Weights of a small mixture-of-experts language model, trained from scratch on English Wikipedia: 13 layers.
Below are experts of layer 4 (counted from 0) of a mixture-of-experts language model. Rows are named router (the router's row for the expert), up (a neuron's input weights, with its number) and show model dimensions 0-255. Each number is 500 + 40 x the weight over its row's rms, rounded and kept within 0 to 999. Numbers have three digits each.
After each expert's rows: a language model's description of what the expert responds to. This comes from a sample of Wikipedia text that the model never trained on.

# expert 17
router:491529462525516451477440479508472467490563499490505587540441546488492460491491553488537504502475510476476586469581485444554481510541484529513462469461420482508485441552426436519466502510444510493492457539534510517469425476501571490455538557498520473513521490478444546505544530576525541458460571498473494482461413455481445507472533494547558622527586472523555489543472502512411475491495408503550547458498494520540491425450495531506517494522528479491451583457480565494573504512540510555515483433548443494452487486505412505526470441488530498554480496528503509462506531559565455533559463513575535504492416474468561505473529513415513421526479574510508520506499442505515454476464494525504517457516440470530469525489524499582548508488527528490490546541524425516572468536412482
up0:446466483455467518500478468463464453507478451576495506446611548535538519479446503467559474573456500557536513534472572508504567468474437480544555399529455533551513453495463518526493480555534458495500525516488454502522506509538524489493473528535503503527511558458445495417509499506580480534413539433464536462460455507448553531496598483519481488478490444479481526515421501464492591468532496479543537488523576438496484575538505513498501488531562420518536477553535548452525477509475466501525562458532613515520487545532452471491575485497430461515450499522510465466476555465501480477592480481456526460581459520505521498522496509458542594525399453547557454516495519506432512524539478517450527509459468527466486543473482474529579513473469532588520496534510532471447532495505457
What it handles: "At", "under" and role nouns in career text, such as adviser at the Office, chair at the University, head coach, member.

# expert 46
router:475485455539486450492526517554535483526503500497473550534494563498542489512447459500538463551429541505461519533487530521464499467512531466493529469472527505460474478526418423539469462493488446534471495479567462576494464497570515490490529544441548486420547519472511532570501519495561594576464513460490536455477486474500462535481570479493524558561586498571527469511472554537493446444456483554503569453572453458523488444474484553487563523646540497474380510514434481509539527539485455509504453466534443471481509462505467404519447509519493527527499530476477479468505412459541590562558552542541538411554510482462527520484389477534523446537530536485548478497519492554434489484518518562480548468552525480530458525478501497543479468473508475481504543486514487538476486465470519
up1:534481450538522537431492480524508457484513488501526539505535509487559495530557464562491524429474567532412518607577532509523523490505579540500503493453449530387527515565523482492510520522536487493498495449501530495454504491509472528440544531423443543548485470512556525477487500431491507445511481412456476544475589499457461472447516506578491446574512479459499423572498455453520470515524528459550429512515542523438537440497411492557493531511462504482495535512479560520532490474487463468396496465469488496487493498555479450590466571530497484523470498508449550434473492590442583588515492511520545455475565465481542493429533553494529503462485491479440423479532527486446529517492521477511451541453506517522464554446492476474489534568547435531485536505533468548546488477532486
What it handles: First names and surnames in running text and lists, such as John, Paul, David, William, plus place names like Jordan and Bengal.

# expert 7
router:474510443495487516482537540426455473589491462512477540539486555532547413494472438503578474515414516523497460495580469467567499474496536500533428439550512493470465468504424517542488450491531513541556520458501484485545526486511483419380474554430524463451474523516446474496541523543498533463504508472551519400497481458444533551492500448560485528494476467468425487534496444470451427504516416558551510493504463539464437467469453551424503545507511565475500456601384511468503529532475476532506442422488497442475481446453491454512496515519507526496555549580472500465493453574488525513520565504501525491511412431496470483459404445518520477521501498534473495539544493513499488490483494527496531484551495448442481493454489542549546464466508439499533485524505448513454490439498510
up0:467499512538474536554498466506471546497488492565499494530464519462517532552414481481572456491509521507500521405486482479437457456523459472555465467477550505513544493490584522480487518569493552484454465522471427508455507545460478510474487447447497542434412483553441427471520489537461523533556532481501442472485452538496480517491501526484421471534511539512582566502442517449477549432544511476542509522512424502455521496482458516478573490457521518532499505466535552563533501534528434526504462495509512511481618510490503546509497489401510565489448583468492493491483482492536505495490439535533548520504532520537492457498496463447472517513453561593483577576578488614537501427509453518478489510494501552463462547432543449551497533468448482573545495502570573549540558529476562
What it handles: Byte fragments of Japanese, Thai, Greek, Arabic and accented characters, plus foreign articles de, La and LaTeX markers like _{.

# expert 25
router:360562457565486524458561514475431483506508508542418517505514535454501406516463510532535468570498567456452546486488432496525431430514463399491507447488580498492479466487521510499488537551487498475524460571513480538465471486518535418459511583442479467511517546483483509525586541526548498452491541409558543472472478489483426534495504424549492536458549507575559487530485540466505453438530490469530498523534493520414494474468538485562541492498524490510411460500450513498534490584477530507541430443566449438475490496480513416536480513458498528534531532510514461516479566518511530538498499497543511447478561459493511545494476441522511471528556537502512510484490479525470464473509533532468546493547501461591428486401519528541529492465501506484527469471437510530434484462445509
up0:558493436573473558503476463514517455456506496584501469495404532534523547387489460481446487450508489497538517532450506418546457413451457505499524531494484511514496502484516463443514410488545430547501463464497491484546538555587495417508441440515476482522500456526446445516508511510507568548444491483536525520456448551391506529503474527508489496487493480519524434538498590440457529510505447495474477510477451496491531516493554528463502441535481441528537527530506517447520463430493476456473485455449558495485500508524477484524539596529571509592554571529499520575487557469547449547497537445498515500515501479491522506523508458546537567454523400586460523472517554525476493496490475489509512477528500512530534515463554434532464469602547508534567479495444473460506537451443512
What it handles: Opening fragments of split words, often technical or species names, such as ped-icel, Sph-ingomonas, rad-ial, hyp-othetical, doub-les.

# expert 43
router:491526516507483486488476511520567476542481430558412559492451542466597472452502469503508429506467508451534480511511422481562459497511501490520443478538517522460525481539446470508429519530527517467474533552521503538486500437534536422433449510443541496495461497493407599494552578487545490494475496478522537523432504526556449573443519530518491542539477468468537429530492564463494465466513398537572494452561502553493507426485495469425497542503545520464529488473505462482540574500434535545557525507578366487456481479517472520491473531508439496523557531529437463503483467490599553506505501563519512458540446495480557528512452457436485465494494511491566458528448491557481515550425574531444541458551484504535484553525509509533463470456522488481538512467496530519472461474528471
up0:459504491400552447420502538464473550585494546518423498547507482508497504440608527494499589511488518468501523579474491464434515500477555446533461470495492476489497529518505566562493508519501490491465568520449533530619506507481552471537435436454539542582541500493464460488512519451457515500515444495528469493541525537502471555504463508552468471536455446472528428481528483533486456596546471506546459586523508534563429556442575493530541467482490413525499582475483472502529525463507459507537506521514475482522423493501459443469518537485486535520564466484504459465496407512522531528503561554554528504500585504436598498495478518524458532522532434507555497457460522465490538501478505532516553552517477477476526547453514525460542482457499510463548422533451546481540526548517463
What it handles: Capital letters, uppercase abbreviations and word pieces after capitals in section headings and infoboxes, such as Format, Origins, ENG, MPC, °W.

# expert 6
router:449470531515478514485480539477512451562562522489436499534500486495508409497474361491524452520506530506488544520582510487559540441499516506519499438564561495461480481505418492494480478570595464481514526525514462527471455450533471526470524535431524452469541604476466520596541505499558504509457443443497577458447513464513532507486502456584558508516517508532504467581492393484505460473533413501487498459536524544459482520503534476497555517515495495473426483519427488510553582564457523542546426450557443466465466441494469425533505503516506508564485508533432507517482566506545456512555532532515468490519505498493469522444457514474463517500556509587483501500426486548483467445514500578489510454563454458467439539448491583534481512475530490461482501479562490510501492475534516
up0:520488560463540442556507523448524496489465495516493483525463567527534520436430472552525535528459524416445537457427504480491522473487461534548506487446528484561445509445505451535476443476569516481476513474463535468451577449477468479488498427591472464564438481511490490481490453505518503552481432501418516502428494495488507453465486459481505467466509549478541554529454567478484477479481511534526464412520480498514551448544495473524566535515511474527413414486425492525453530558479470504563495500576536554487453466493530522498409492488517550426514515513552521453462488457444491485516469398494464488467480439469528507478509492520559501535407473532506571486545492518492468518506465606514389510458504498494475528481513536479512477544559421484531527479529505515594554576572486
What it handles: Single capital or initial letter starting a proper name or word, often after a pipe, "the" or "of": "T|rollhä", "D|igney", "C|racknell".